python train.py --num_hidden_layers=14 --hidden_size=96 --n_experts=64 --experts_per_token=1 --d_expert=352 --d_shared_expert=0 --hidden_act="tanh_gelu" --moe_layers=[0, 1, 2, 3, 4, 5, 6, 7, 8, 9, 10, 11, 12, 13] --router_score="sigmoid" --normalize_top_k=false --routed_scale=2.0 --balance_loss=0.0147 --balance_bias=false --scale_expert_input=true --init_std_router=0.00888 --lr_router=0.0022 --num_attention_heads=3 --num_key_value_heads=3 --head_dim=32 --vocab_size=8192 --norm="layernorm" --norm_place="pre" --norm_eps=1e-06 --positions="learned" --qk_norm=false --attn_scale=0.177 --tie_word_embeddings=true --parallel_block=false --init="normal" --init_std_qkv=0.0575 --init_std_o=0.0714 --init_std_up=0.0823 --init_std_down=0.0823 --optimizer="soap_variant" --learning_rate=0.00844 --weight_decay=0.0 --lr_head=0.0165 --max_grad_norm=2.0 --warmup_steps=200 --schedule="wsd" --decay_fraction=1.0 --decay_shape="linear" --final_lr_fraction=0.0 --batch_tokens=131072 --max_seq_len=384 --doc_mask=true --train_tokens=609700000 --max_steps=4652 --dataset="wikipedia_en"
Below are experts of layer 5 (counted from 0) of a mixture-of-experts language model. Rows are named router (the router's row for the expert), up (a neuron's input weights, with its number) and show model dimensions 0-95. Each number is 128 + 24 x the weight over its row's rms, rounded and kept within 0 to 255. Numbers have three digits each.
After each expert's rows: a language model's description of what the expert responds to. This comes from a sample of Wikipedia text that the model never trained on.

# expert 34
router:081117126098115129148100118121171154167137157082120159114066132099120179101130125153117123103159109109155183141096103135130114125108119135102101089129135133171146083128126159121121127121174099129138098109126157164133106130103134152129152141148133106165134149131137117151125106134078136157
up1:130112131161098105098144096116108158165094156117124122133134112123131141097114151144132156124117091082153120105148124078127120137120149119093179138103152141102132160157146154151114136071115134121127141171129122087148130099094133164111133170128164121090137118156107091121137143102179167135
up2:116136132177135141143125134195110115160151149100119086071132122124115148116126101127150145115098118128151119136144142141149104134121128123119118113143165135117084141145145137187112121144106115088082164156126139164091113141084129144166169091139168078099143152137139129147108102125134123151
up3:120105152123093164090152096142134089146121139153132132128167141138156165124169150135152080144141127098114122127111155096111131097095158127145133128109134104096111132136126178093076147140164116110077161111158102119159158167115146108109143127109104167138143114107127147149139122091108127171
up4:154165131134146135069121070127092137122121087143166119115176128111165109095155144140148108098124134121201138144103103141102171155090150130073140175108109134115120126120146116131132138168139140113119103115102142101142139117149108130104111114106079100130150120119104115136137159132115123128
up5:129153105066109128107139079067148117065140158131100112127111155141131126118100139084149111148105143117154152168084160107151164117158143135147097146131137147108147133126138132114126139128146119160104126095115154123157168130154177127088122124122126170119143131130178163146139128148129129136
up6:104092134148112143101146107128131137150126097137086099183086105093121097120115119121166114115136117151131099099092108104123110124118140082147156121172149124127162147115123182119157093134149140149135145124103166072105159124158134121119120141106089109109106109155101160176143119117114136097
up7:114093130144126145102120146135085144156129109152108101096146148139146118099109118175122159129107108178170129102127130152094140141069150151092113156111157136089179142162135118104103138169156133141130150148127132120138095104101178104155076103098104151122146120118119119154142136126109110120
up8:103111154131127127146127176111157143160204118102118124116147136145149142140106155088112117106130123161175111091130104157131101127142111126143124104094125103102132157126140100120143100120142141133199091133087129145134108131140136192127111103177109134103115110148114133154125146090144095121
up9:162110126132142149114147142150104074149120130134148143135103142123136127080166126103121151062175137147089157157107133146101146105121134160160137116158153139142116096091161115153154133130127058124130132115169105139099098140152114150139095135125116173121121080119135105113106142136130103102
up10:088096149094126140121116140118143125083114134124144087162122118164149150110165135126143132135069112131188097138141134130128136102128140127125182132127134085111107080104086131135091111158134144113125118122132142115119143150120118109119124122109145138093205095126159121118154160137163077128
It responds to: Word-initial lowercase pieces. First fragment of a lowercase word after a, the, to or and, e.g. unc-hanged, br-ight, ref-inement, prem-iere.

# expert 7
router:090164155121137152161172126143147104143134136096130087098113109149156149079130106133140148087107130124129140152105103102100102114142110143108136095120168145154148103108142151119115138122171119105119105115110148132097101115111120150113195165144114128153139187147111110141162117157087147156
up0:111119090101133156148125136144105147151151104115146096128086155119123140113105197106114099114112083160141108142129159108147140155122117166133137123133130154148137114114089121127130176120146109153105091110152091107099099088119096122148120157141097121121142119115123118099128071138156072172
up1:123125153155118112125146172147131170104156100136134103113167153135115166138154116118111140150130129148114101111153121110186111181136076180126129132114133147122113144098144122185139153160130173095129144154118104135110128100085156142107126093157119117140108158082117124110162114150145124159
up2:133137137130157115060101144128160151125145117101147111149145157107125157119134141154151144169146101139141133073088122118111096157075142117177109118136113123123130147141167151141137148126133163136096115128147184119155106138180120141115137058107134139163121144116152148126150135160136154120
up3:147093137150128122132128133123144117138180132122092130136128085116153127141136161194129178173138122095094115146133161133159128163163177148153112086132122108101139104112100147149111121188125106139107113140116143154132143121136162105149114124142152145167133162127115092125148117126168177142
up4:132122094156113132144111140136165121126184143105115123118143127105124170124093152158120175106154120129138115106141141142150149166143153101185151105110097123099130096133127161156103143143152115105103119134130172107176081119123142123143123091135088100135152079176105127132161112131153099131
up5:162141113135102084109159090132080081133121116088101141143131109108087130111105102151133136130137117054090193106123123118139113125137144134141201131134106103129126121103142134126098142123137127125137097130132124122100103156128157106113134124127092176108087128131133142101169098109126119112
up6:114117133108093115140116131122122143142171112140144109138148110086147096135105145094153156126116128112092103167123108108197157139147102159154142151109132109132149121128161171094101125144134176149124096123070108136191158085105148098141152114117133132107113152115151097127133134096108129143
up7:130060147145107111103113125146131130101116141120121144101101165164114119138150104106157138092171139121094084107150077107093134134088110124171133155193153119139104141119129075102121154122135134129142117132108123119121098142132130125120084123090108141145109129078128140157129138116083156132
up8:130134092167145150139116134123100126148118116100142121105106148142126130115112094165146132130161170154137118088124099129124158153160118125152168180130125131134183105096130137142117118133105102140166100103149146108128125119108135091167160161052114170132168149152147151117115094130155110112
up9:159159126116114084095151110167137113149121141112130120110120120142162109118089193156130128096145105105119105134108128124122109141162162126146156156122137142116160080108103140132134169137098100127119136079125146170099168150127094088120156157172133138105178128135143119135165111111112095117
It responds to: Function words, table spacing. Double-space cells in election tables, plus prepositions and word starts after verbs or nouns, such as for, opp(onents), per(mitting), between.

# expert 31
router:090165155121137152162172127143147104143135136096130087098113109149156149079131106133140148087107130124129140152105103102100102114142110143108136095120168145154148103108142151119114138122171119105119105115110148131097102115111120150113195165144114128153139187147111110141162117157087147156
up1:142143153147159203189080136154151144140152151111154105143157145101190107145140123109109173142093113130137124153179131190092158135145138123149105121109128123096126154102153147133122135078146137119122124122128150116134153122115117126152136124148146098122134124147113135159115123126104093103
up2:143157148122097126134150110142163119150179149121133129126129139087133174121109135127138167085136152093131126131149142138121154171106163100150140103105149158094124130127156106137160149130160139107114119131156074130105162109127101138097111160168143115066134138099094157099097149145165105114
up3:139116126136128121156097116130128116130101121123132090136129162108124133127146147152114082117111131139074108150142162058159118148130118160110188153118124141163115125161116117126111108165189122153111145139128152149084140152166138113144148093156111162147155128095123101170089126153148143146
up4:133162169167127083125130122158136143145110166121092157134076111171177128127080123149127132131108125126139139126135132150084166123132145101124150168157118186147154143136113193145128101116136123141142108155159165137131145099143182152082136135121104108124122121126149122138127131146151132155
up5:139171109105113109122115153101113122112105155118147085135160097134150159112174157077187140124142180135136143112132172151140136090153142144164106110150135131130158131103087104105130189139159137151146149173097116127134136115120110154094121103131156123161133120127095159138140132103133126123
up6:151118113112174125153159140115147152126111162107134160124126122078105147097166141103124110126161153087115109138143140163145121081110091098125111098159123112163159100121128114133128160133119158139175163103168133085125154135140183162090136147135115158143144156156113159133110110130140120095
up7:170127142092155116113097089125102134139160121135079121151097095042130146171140116144119139135109155077125110116129121092127127119091146160130140112160106143143133159120086094142126163129130158152130124101098127137099108115134115151156089096107124162138123130136154149094142111114112147092
up8:094124158103155129141140147170159156113089091160111124108119098138136070139121128143114115061089129173107127133147103148107159101115106166153132120149102114154138129129099145104105121118112121112136141132151128096097122128143172127079106163132095139162130163105131131114134132102118071130
up9:129129134122127121136149143127120149111132112136137145154089129130117133111122089127103148099113128115091157141131084139095170128131092163151105097150107105105134080100114131107144110117113169147153138100111155109120111101123134125048120095088151120078066148086116117125117131130110159084
up10:105118095096061149145092158119126106112121104105142089166162134122137146124125138142118156112151154137145129134144129125138096145123113131148162120148133165105102147134132129144128158152181073113091125133118069124100142129122107131142165167195144116149089106121146110114146091104122105127
It responds to: Mixed word pieces. Mixed word-initial pieces and common words in lists and tables, such as per(cussion), con(glomerate), %, pm, Sun; no single clear theme.

# expert 20
router:090165156121138152162172127143147104143135136096130087098113109149156149079131106133140148087107130124129141152105104102101102114142111144108136095120168145155148103108143151119114139122171119105119106115110148132097102115111120151113195165144114128153139186147111110141162117157088147156
up1:120135166147098112133178119116109123135093176141173139112159120093092106131126128107096136112152141139134153102129160097129154153143103107055123122117089111155129151107129126102135118133123142155088129114117115137069148107154104158155136145137117165109154142093102118132144167077105131147
up2:146132133078145135099164134117130147110111100150137155146098159125107140151142104129115111165135127133164158130099151124126088122127097158070098113160105131121099123078121129110100155113134179130162119085137154143095165127148184139152095172100121105152115156146137130169135117119116111130
up3:161158140161168104160100141145139130104091133126108131145117122133175143106150160176142158133147091084141153104151095131104114174150131113169120124135115157145161145137141122150167131146156107097109115151112125153132127144148095166141117096132075128126171136148152139138102143154168121085
up4:130159135158112139111121128139117089129136124108156114155160122119180121119164098140107119105143128093187090092098158086106132119124112133137133107103118101095157097105110100103095163166109122129169128150151148182119139133128118091105117139084132094157107119156141095136096126121159157116
up5:110133112139152153157161113153116122097139087124112129130154125135123138132101141161155150180162134146159099105137121187135096143164111149131183159133115116104128065111149115139167118109112109122155140137136144116143122130153161110151150137157120120110122141184123114168126144175186115140
up6:130141134139160100142121141084153135140144098151129135149190122121147070131104131126132117110128137147127169130140110092164143130124119105122102127096124145160130164134155115179168147075147153105174103142101153086171129107132115135082141136145133083125122117123103130118090099162100116115
up7:119146146086074077120097122152109159130111130136123098158116160117114095144151076123121169178132112082168100130184130139118121120137104117125154109096144127168162134116123116107158143126108139143129109101097155132111124163107124133154142137170098108105092137098105119146111109139146146095
up8:097161130136090145095102108155106138124133135122146098133175137121070118139173123106113113111119155102183137130182144126125096149137145141131165137097130136164136152145169132194129134142099142126117112094140114095089146137125140140134102134110101112171120150136105115166142115118088121167
up9:161113124121101137166143070104165129155139181129122132088115095119125121135116167118140123131154174137119152165130097080138130155140105181092139168118110124156119088137142115141122124135145105144114160151155136144175145166129099113115158107125130145127144104123112117126072175145123142148
up10:113092122152141130139166102159157116168140140160124129136079102125143105109154187137119092131141125106118154127101126125125094153140168117155150125133126144139148110109131096160099133165135174147091132134149142086117129157126120109057107114095124139158170115079133145089111131116138143104
It responds to: List items, mixed names. Line breaks and dashes that open list items, Thai byte fragments, name pieces in tables, and the opp of opponent or opposite.

# expert 23
router:124105137110120126165156158132138130138162124086096114099113129150156119086098123085158130135155157150125113166110086080140121128145094131122136098145181157135137110129127152130116154142173135107168115095116169138086100126141130153122165128143114102117122134128130079146179103160109123166
up0:146135129122116139115091134115133129102138138180150140190101104077134137115114126149087150138070124146090137080141085128130152179111148142091105106122127094136121147110110134169101120165138145137130126142099150128124163107142135137144114108124090130151169148128130115102115086139126163076
up1:128133117132156146155141144086123136133110156134133145154115087127135138111115147126174173167153101114142130132150124140115108139158123119177077146114146148116111152095110107107110123074156191116119080138131123061194144102113139120112123109132128156146103131138158153123136135121119137165
up2:151137107091148129093114135151079132097111131124121121096136118188102162123150150141099127135129117109138150142134138122073116141097143167119127124136136077137094092137125096106153138146112136112092161129115135092101147099136191119077103127135155105174124129136103130132114146132146140187
up3:121145136123151130150123149139134112116133105127139146130119174102113102123168130118178170109148164105122105159135105102097128059144143093140107125116167139078132124158154114119134150127156146111157136153094140119125124103161162151150148112136129113156151156166133077175075145102148150141
up4:164147122131092128151117158142125119163127155096107109069111140107153117140139130104140121143088126182123098125126116105100157106123179127124130117075099128165153127116131108130106141103125120180137127123120133137109082115165094103123095121126124101088168154116090111162119114111119096076
up5:130159120149087117111154096125107146106126155135080157160122115095115138100136143097140138203176153114120138158111120098145153097139123142148157102120137101142108123127141119151173141133120146130154129121082124095106112175114156115083135127119121142153116112146109118177162125182123159117
up6:138109148142149096098122133111135133135109108161169108090132147151167136106160140105131150188084117085115134159116110114143158092147125129100172131051121134123117123131148158094134132166111141126120141171130138108124100185124115118126136163111103110121121098136126176168112126115136144141
up7:102161129136106129153135145149100081147131160140101145086144160105156207116148157140136131114130116115124105100148136092102173143108119127147132124120088138096117124143121106164132166134155130118122094152127115110108101134133144130130088115155124121167153136124125076120097104123069182124
up8:122109122114131108113133071128093157117150125107157135111178137149147130137138080062141144110162128157161104118131121125099148105148187117098152161135127122083098117132101130079107150089124128098126118145117128130154131100113121098121157142144127150114141182150139158107116088118088126134
up9:136154151135116114143135197108109133176115134114106102120137079142154148134117132148099114133129155137132179098129177142104123138114124099104083119140135135128112139151142126078145143075127129132099126147133103128115129142073102114145138109091105139186128116142114134113142060094112143107
It responds to: Articles and determiners. Articles and possessive determiners before a noun phrase, above all a and the after is, of, or in, such as "is a 2022 film".

# expert 41
router:091166156122138153162173128144148105144136137097131088099114110150157150080132107134141149088108131125130141153106104103101103115143111145109137096121169146155148104109143152120115139123171120106120106116111149133098102116113121151114196166145115129154140187147112111142163118158088148157
up0:124094152160109093124156142116121118127112155104172129088164152125147147142140090115141182167108057143146137168162102084135105102114124122128139107143111105120162133145124126090111140176138110106113134097160122080150134140145112126135159136126107147088104115126128134126141140090088142147
up1:101153119084134139147122144147138111151107107121109119117152091116101133163138155133103164120170156158145082131124080129116143094126133154138099120143146147149088121152165130110171109089110098173098136122124135146152157115129084127136144123102090149122102104130136100153135079110072095148
up2:151150159091102178097106116101099125143105073123143095104129122105136123119142158115145145139178112149099115132106116122146134143127111116124115131126136138152083102148146108108134122117127128102161114162122093115101180117128075118134107085177084120139115098164136134162134108140076120096
up3:162125115114102129133135129157194074099117148145122115186138125151153184162150074095143148096098124155135141128147105113134183119122114135104101144120119164100128159106130139150125112173159123128119135134121111134156160144102094119148094147117146143156114129136131131141150098172136129099
up4:136164199142091132122099123162098096101131131143141125103090067113100137089108181109133089140086148134133114130116149122143157121154104141126128118138121127138107127094103103118130153119123168118173101107114137128145116085157125095130104127119146154097112138094102176114148136152126154111
up5:164144132110191130100091139138138131127178091144148125129155152137116159129128113128090107109152162124121170077128146151104099101140121169132144144162160141151139097173128145183127130100130117125112126128100144154175133152149140143154176129146094111099102102127160142108125138140149145106
up6:144120158118130175111099122143159115131153129143132090166119109134117127116096151122038131098136143127129075108131121158120107144138151101112097140098145146156121147131140173118169095146117135110119134122114119149127181113069142150111124097102124112105165125103120095140149090114114093120
up7:131106148154120155077108079111098139156141124097109077115087104158111143173120148087153105144152105135119106123098140128113130119113162104098094093055153102132139128130145134142130122114116141163155109107108150119125140161115086129138088163135126112114095136126124110153116115157156139092
up8:131068122118122112161138137093121144139156104137119154130130125116169127135086086117110116143158126093102111113106097115124144104122110178162100122189111133097156085140139132163117094121141115097104142131135134128135127104110159086106141128119165088115100085134123121114107099152182149100
up9:133194152128100091121127098136139120131125115186119112112141143148125126153159141110179121091080163097116115152150139143122122167143135147147116096144147129137123122124115129081168172134142090147121135129066148125126139131123166153138153151134123156111128173098158150116127132117099106080
It responds to: Economic and power nouns. Rare nouns and word starts after the or a, often money and power terms like capital, pay, price, pressure, and opp- or so-.

# expert 30
router:098141158144146167163127115128159184173144122125097080081095117153115158120116128092119123099108119121167133138155127107121135136112125121119128115127151155143129078139133165134159128117149106098103088070095112177120104131139125111125157135143098119118130158141088125159163107152138147097
up7:150156099150121141156144108115112128122095136107104104147181120128110114171145122139130127148132118170129119161115108131154132132104208065118132141124157144147124160101162133135120175098129143137095127138155082154158098143130149128102126189152125121111173122127125103133096118113120096143
up8:133142152141088141112124158171121108085094120131117143157123105115140142133136146144049111111143177114107129088159151141108166121102120106123133106105151185122143168081141148149148121110136197086140121108147122117099151121113130145130122110119121164123134120140135105154102129161149141155
up9:151132115145148157147121140136138143120165120147131115102168077171084112123129121102184145091122151142075092087124136112135124110154113156136113133129165108097118133087124137127127137122124140089139175118124088114116145130103111182148138090111104124116167104124100097170098094128113112142
up10:085128098123098165130124117149128099130160138118194122118139126151180139132149107121152155111150135123135186107116160155115116108123154121110153125142143119111098108124127074095139109100138129110089088123129099142096129096086157119120110133073084116163130078148136102133133157143140120118
up11:137119142137097102142112118150148129176160139140138086139150137122176123144176154137096139128176105130131113097127133101126093167114147145087111137148105133098100138133164090089127142174130198136151086143118153115095121116125099128129129131120106092161117144158122090120148124161157112136
up12:114112153159142123165134120087112152123121139107101112109127111075089144090150168125131130184107146140132154114145148087118102116107057090136124103142131116108121115121129091163113135116143115139124105143100128162166115085130136114127142100129102164166151094119118130136167183133105113132
up13:128121175092131118133154088142137155120124106127068145120120139122135078135133074114133144130121120170108121148110122147120151082111143126114105110108159115150155148105104097174169127121121141152161122133098149129093166174090151139136106104115115158114176106121111137151088160108099115150
up14:134131133155141073130105116116144151114110143152170136096114167135149143148089090134110167123120137143137114153088114115171109157129108124128163119139111140148103113102122120079079153130114118088088163113127154133110154097112145122149057147130140165163103161151130158134139147152123134154
up15:149140118085100137125145144136093097110124113120177180121146154126180141125150094155188107140149117136118114123129083066127137092129134135114187131156131131146136162141167126166115121096142122143129137128113135112128118125111132112135162151140123108075104123136135147163143140116162084092
up16:145144117079095131111140092149127133137107149071091144136159162144154159128151134159151103197100090141129104095124092091177130115104141123076154126117098127097116160164126136107115142114120150084156146124142148146140134122127122128125163139122119168135117129136118096093133134127094155116
It responds to: Currency signs and years. Dollar and pound signs before amounts, and the numbers that start years or figures, like $150,000, 18-, 185-, US.

# expert 54
router:091166156123139153163173128144148106144136137097131088099115110150157150080132107134141149089108131126130142153106105103101103115144112145109137096121169147155149104109143152120116139124171121106121106116111149133098102116113122152114196166145116129154140187148112111142163118158088148157
up7:116058145084125126148154145172119118077110131123116131094119128134126110164113110136103146118163119128146136128081086178106107117153136122143102129150122133133166141110142143117133129109149154104107162112121098145126178161106127108127094155101190122113093163112133124109122108148141177126
up8:127112177099145072145107132128092141156088124108133169111115142078107139109129110130134082099127110102111112153130164078153126111134114121147173138139128122151144125160122111111098092161120132129088144096130153144127127103088125110140155092144084158153101143126122117107095144177115163125
up9:129121140118151093139130131163120120145114122143100112115105127113131093123101107094111136134106098128137150102183105148165096139078141135084141143152109125161107168088097132153135156110098125126174112069140130087107132094119098125170090112127153133106181159089127152120129126119111135108
up10:140095133112158113155134138119138136143085111131164126109077113150139160150119115136130168103119102134134134147146113170151140120124114164135126103124141129118125129085141134124175184065088076132105173159140115104064113146137136144113158136106133137117129131113080101112126122113118080134
up11:141149134129127114173139161103096162135151109157137101175150128138120111117169150145146120129166124094093124127112144089107140098162123156122157091136181125118150129164134107127133121160118135140141134095116100100118125102128147110142167168161171119153104164114143125116146151124181192131
up12:139161138143130124133110103145150096145138103127145111108136085104135117109093092138129187098122155111123107099151112125141149142141113102096117104089066104119094155128102108128146107114143123081119152144117122041121104108112087134118088091165114128121127108133108108106144138149122107101
up13:102160096103094112147118120116148113144147112140125099171111126150089102108097113162117146104149155117110139144100133192132117086131137113131149139133143161124150175129142163153135140149153119129122113139149129149117119124081122127128141116075105188130116127131121095085201121115160113154
up14:141103122140122104109127179110169119135118126139118113106097141164143098091158129115163162111109094104113106121108111105135087127129127144161145093126119122094127152110091077144079113126122129123166111162154151116124123124154156104090130114097128134074154099192131136095144130116105098152
up15:126109111141133109145137168092150131155125135135178148100093157126115123091131097109156147125137159105133118105102124117129107108146050124126114138150090113060126142111108140129076119110119158104126110134130097135135116110119113092157103105079141142108145096173152140105137090111163111136
up16:101093136111110136154105098128107156107164136122126146114127113116169141105109138120146134114149179082169130161119146161129102115158149140142095127105121135109098119177107113151155124104133128103137153171101170149156097129141093123122134072136127102144138116179149140136178101131173128098
It responds to: Empty cells and years. Blank cells and pipes in squad or stats tables, years like 2016, 2019, and middle pieces of words like royalty, worldwide.

# expert 51
router:091165156122138153162172127143147105144135136097131088098114109149156149079131106133141149088107130125129141152106104103101103114143111144109136096121168146155148103109143152119115139123171120105120106115111149132097102116112121151113195166145115128154140187147112110141162118157088147156
up0:098113143183121151130073102127141159166137109128135095151152127111119084116114139183165142150150090143141101134140112106115133094144143140121161161074108137095136097104094113089103125150118135142122151129159128161155141153121174131117132137130151156144100177142159136130125147168136143116
up1:158143130121086136109154091148108116110166100138123129105132109133150089076154102143104099118143118110093134152089129117113128131162115149120113130096165102116107118144116150157126122134131121148111135153091161138117177130118163134091133108160087113093135141054080102150125132087140116114
up2:110134093150134125110110092126151169112058147135136101124102120188116143128121135101157131157130037108098163173124131134133125112122104097093128106131111122105140145166111126118098111156147090103139126139098105106113123142111077154134116096115132138140131123151097131143136126111115138093
up3:110105149109152106167119135122163175151128113146158107136113127138085118118103094102147166171166116149112088063133090098124133133129130146138109118186130129113171117135163138101132130138153125095112177090148121105136141147133080142130150131120171131101126106135093136115117171132129138129
up4:154123122131052125138092113114153126102125105118124102136124129110133124136118162149094121125117087174150132137116109127091141137135120114124113166096163156122117117095088157121133160076165114142163146091116124161162112126167154098107128121109164110103177124130065134128118109109118140148
up5:158117114112136172131111170104134187174137152130129112135113143113146160121095132152093125145160116182147150179107150142145132137106123142164115116104154128162125122170178128119153156121131136171098100133180150117177158134091119151132154123112113124118146111101124123132158109114123135163
up6:068148109128064139124145169119128138100123113112141116157139102106135105111121134122155165107109152146129134108110102164133116154133086138134125131086090189109156158134136176098120141102123120141153115134148145140143127137188104100125125139108149062152128141126116123129114119109160134082
up7:139108144088114117142108128101110105122075078110096120162144150157158097150147099137088113086088085108096112133127120116145125085106139122136176128092134121140123132122079141107158120125135139107127118137119103102098100089124185130089120132113133139158098106124118143141095085141139131099
up8:148109127140112130147071111111126132083135105101146119162149117122123167111166087187118129072142126123171129160113090129131154156154192136134131105121136155092163092125146119110149123082151104124129122115148128109134159099135089103113148140123170116104119149129111106102110121113135101109
up9:122133170105163144171132142116110144137161130146131156132163124093154164127180086115142102162156122115098076159123129122158168137141190134116143152131186136091122107130142153124144143105126147164151151125148160127157175131119124136128126140135131124127136162113105106141114164162129136170
It responds to: Prepositions and giving verbs. Prepositions and verbs taking objects in narrative prose, such as with, without, for, per, giving, took, causing.

# expert 2
router:082120136135138135148127106124145167179172164074080124112114106153139117131106132111141113098130129105142126124105111123111117106080112161139138123071129167153144116084158124085113120122166142140128135122118142152131126122126095127138151169135114132124161112157064150123181118152102141151
up1:116116165097154187121099125174144151151124116138151088135155105157094119117155134161147149116076124133076109106153118107132119131151155126160087113113133123122088145139112145132113136131145083104164116125155123120141098155155102125115162117165191104144105095116139104161101138132135111120
up2:087166116119127139076168112103176137127115118154142113147149104136164148138118099127122164132131148109124146131134134132141168148148145090172101101134103152138101130148114160136140095097107166101097126102122132110138101156095105123103200074112077118121118099102136125144139134122122152135
up3:138116118143154135108130098146124059105164103084150099134120123152116114144135125088107133114155108121142093133139099098132124133108117146090182121089133118102122139153113103175156142116116147088123114159145161184130149176138081131126102091119148134120117161113140140099141166120141159137
up4:125114107101139147106147111181112160122135115169123099151139133127163101116113138117098128104112099172132155106107104123136111106156173155133159157135132110135102147108118119090119119115133117142136133142108115100095137100111148100123115127086167158150075158058106146095161092117088147137
up5:127154127111154128128146159108131141132160140169132119122109179149157118072157136120154146140132142142121135088126126111141138126137128117088173133112102089101109143135113150092063141077116186131171089116093131155166146131119111146123135128094104140154129144133169158119105118116089108116
up6:139144124102157158108123117127111138084094144126130097142095124139101147135139164182127143109128097089131169112124139121177107141093165127126163133113102152121160112139143111108122111155142094164131100089119107109169134107078142174099148139139145084098110129157109125131103131111136146073
up7:107124127123154161139137158082113142140115068146125174138116127118117097125136121134167162133130099084127151133112124107163179174140117093174148106157153131134116156147138138100117126112095123100092125138105084110143075145107106122162092122142118140134130159128118106130106179127162139098
up8:101142111093151124094177098106157127131079124140098138116102137140109133142117128138140093189126160170113157163129125108155114103110127140150141108089157137153129138117112126123155125144116134089149146133128131108140130105185171083145165120154106172133094131134129185095115125129091119113
up9:160131136159100120132132132084101099122047113169156137111138136188120131107099145137118138108115105147080136123127141169108109139145124099114148107115145109120140109128093115113170178121142103076136168144117164123088139103106119149120108157147124114113154155138094154124098117146142136135
up10:161176114142152147128142177135115135132165139131196101100112170121166117134162130115160144110127167114150116127165138145118124141147172121125122149076127081121141128135156159150161108142109105143098088113077148104153144136104118116146113125149080147139126097161154132112140136130110120105
It responds to: Capitalized word-initial prefixes. Opening piece of capitalized names and terms, often prefixes, such as St, Sub, Inter, Arch, Trans, New, in lists and taxonomy boxes.

# expert 59
router:091165156122138153162172127143147105143135136096131088098114109149156149079131106133141149088107130125129141152106104102101103114143111144108137095121168146155148103108143152119115139123171120105120106115111149132097102116112121151113195166145114128154140187147111110141162117157088147156
up0:134135157157125152071163139143128151113135139115125112171107123157106170133125108148123120115096136133158162116167081130141089130082142114137130134125147147099120146129143130191163125113173124108124142116157158167133118181144113145135117142144102149178112098143177138145134141145125082108
up1:166124158111136138090089106088089119138134149163134148088102099185125117112117097115124149081139167115149163119090118148128119152133131162124114123126143129156126156123109094109126115099128108143126127161086129083133106129115124194129153110132140144132092136125159093155146185125140103124
up2:139145099153101135089142115108149136160136121120134124094160124173122154152078178143128118131137123115128133126084126100111135128213137118157149145125148146114137115177169168141135126120131120083122146111144110116120122110126138170128126165117160166101095070113131107161154152135116120144
up3:121131109100118145113139160108111134111166109136153113135092137124098126115096085141086130154175155169151140097105131137104132150169139150126128117123124140170120155158139139108095120156120114108132157129100106152081146111111154143109164163132151121117099104084163128090148114140147053111
up4:154162118120172092088176145151138103074146142121107117140148123118119136131168164142145125165136113110117124125095135092111064178120108127110118098195150092133147150140132115124121109179159132169094091142104128133109129124112147118149153115121129138121139133094159159125114114122136120109
up5:111171099083133146143139127174126159143105157109144117124147098126133142119074156144147106174093147155131185109123154116161151147115160161137139111125151128141151133130133161187141135108108157152133120154140130149106136115131177133126153101115143120120154149139154116129107064097149161151
up6:127155139153086097098146133160125125157082153102118106108124152119125106147086114088154152128126125096096142106159141134096101139153109118153129146104126165112113124158117138122106122113148106109152099103135124121123097129086085139168055118094145094096126098123073124112132157151122150132
up7:141139163134147110114127178115114145146150179156132134128096108121099157121078138135092162164099181142159100134137167141138117134148083127123099124171125151176122120160158141121190104154136104154161091106109111117134126132140123087111150101139133118102149135112117143153108145123132101148
up8:144099132118145105141124132171120153136100149142106126120126148110117129136173162161186142114118123118155125119140104118116114083124127115158161147147090179122126107130155149101115116119098154111112142129112103103124131127164090114088083111112140122074149158112063136114093135144088095096
up9:156091151181174145135148115156134179142095118104131172118112113209143115164133139097138144109143146108106106168113159132157122126158127143124133146113126121139156122125138168141149129159115138149148109090116145142178157135140176123131134128123117159142114145118180131169133145123127099112
It responds to: Word-initial fragments. First pieces of split or compound words, such as cont-ortionist, opp-ortunity, sym-pathisers, grand-children, ship-wrecks.

# expert 25
router:124155179139111200154161138139153158108131120109096059087105120109134140085126121101123182135133124083124164151116116127128124118136099130115125140138139147143146101115130126118149125143140123112136126109107128162096120118140140147124128138118118141102127187145085089165133108148059129134
up0:153095116143108119119161164107096116129110103157141138116136176122104134151111080131084112125145115172091094108105134110136160145158136136120120124159140143115162132106108158067170175110120091164160108117140121143161151100102121127114145133090117174108155137125164148106114140135149103123
up1:120093111192117110090134147133121116119166130170164165129153122156132099143167118114104083128110128131133169143091139118114142083138111138124133150097106149124084156144110102145124099162115110151112126146135163123115108119140113153109173152086125133082130109120168160107144103118178137107
up2:121096124162125143090077127122132100121154121152120124140114117115105106091122171105092133090143152136202113116163147069155117151164157135118148114140138148096095105134157133111142111172143127138171155128123120127141092130131102132105148142100100118097142115159141106141131119170120082134
up3:113098148120117153123146128108161167107130114157117097130081120180119146119116149139137119103144155065117101119109154150140136162112119133152153129163116184143148091124146156121133106185147128141119091099130120136122115130120183169082109121115118094114154132118068101149121144124118109128
up4:136161125163166114120123117157124091167140117121141093138133137141116145098124106149121129135091137108150106117119129140182127137161152158084130135123142117113137148142167158186172109079096105089151125139157142151103122117091134160133141091084111086130099153114122098097127100160121097134
up5:121172061119148139123138095137156136117106112106104185164135163105110096174092133152139097133161123140148126156157142104106122099141145108102098139103109168124113128127122145144158148124130106129120128155139150168089131120141109100119139105123148169121141112109154139168118093076151119090
up6:128109144092128072070140115138092110124147117148142116154123122184140118143134183138110103138146112149121102155109119124145102132118123172134136133120150131148128120163105131169137161096135131118122095103149118125139129114064186135129127123110160132109107130070141149088151158129156132170
up7:137105146137107083135116120150117116055135146103143161160137127130126132085178091113129144079138153127105157117126154110117183168053159109133109142144123106110123129142132145124107168127112153117133140107128123115120146116194133104105116136100110130109141114138112120145125143158143148171
up8:124113126137078120128111137098122082169146147102108123126114163141102140130110142158123144172132142113139146142103138129151111123111142147090112076106129141120155124119135140119185161090128118107147112080145137143128146100119170126171099120109138095088133109116202123132166092127123122081
up9:099125102112141116100160115136150146143108156152146179150157162114163131137149160139136133155115142152137115166130114124117091071172119115107108093128119154165097156134086116116094117124115121116096113101127138152136136082128123134127094177159186105102132112159141125133084124147142099104
It responds to: Digits in numbers. Digit tokens inside numbers in tables and statistics, such as vote counts, percentages, times, scores and dates like 34,78(3) and 42.(38).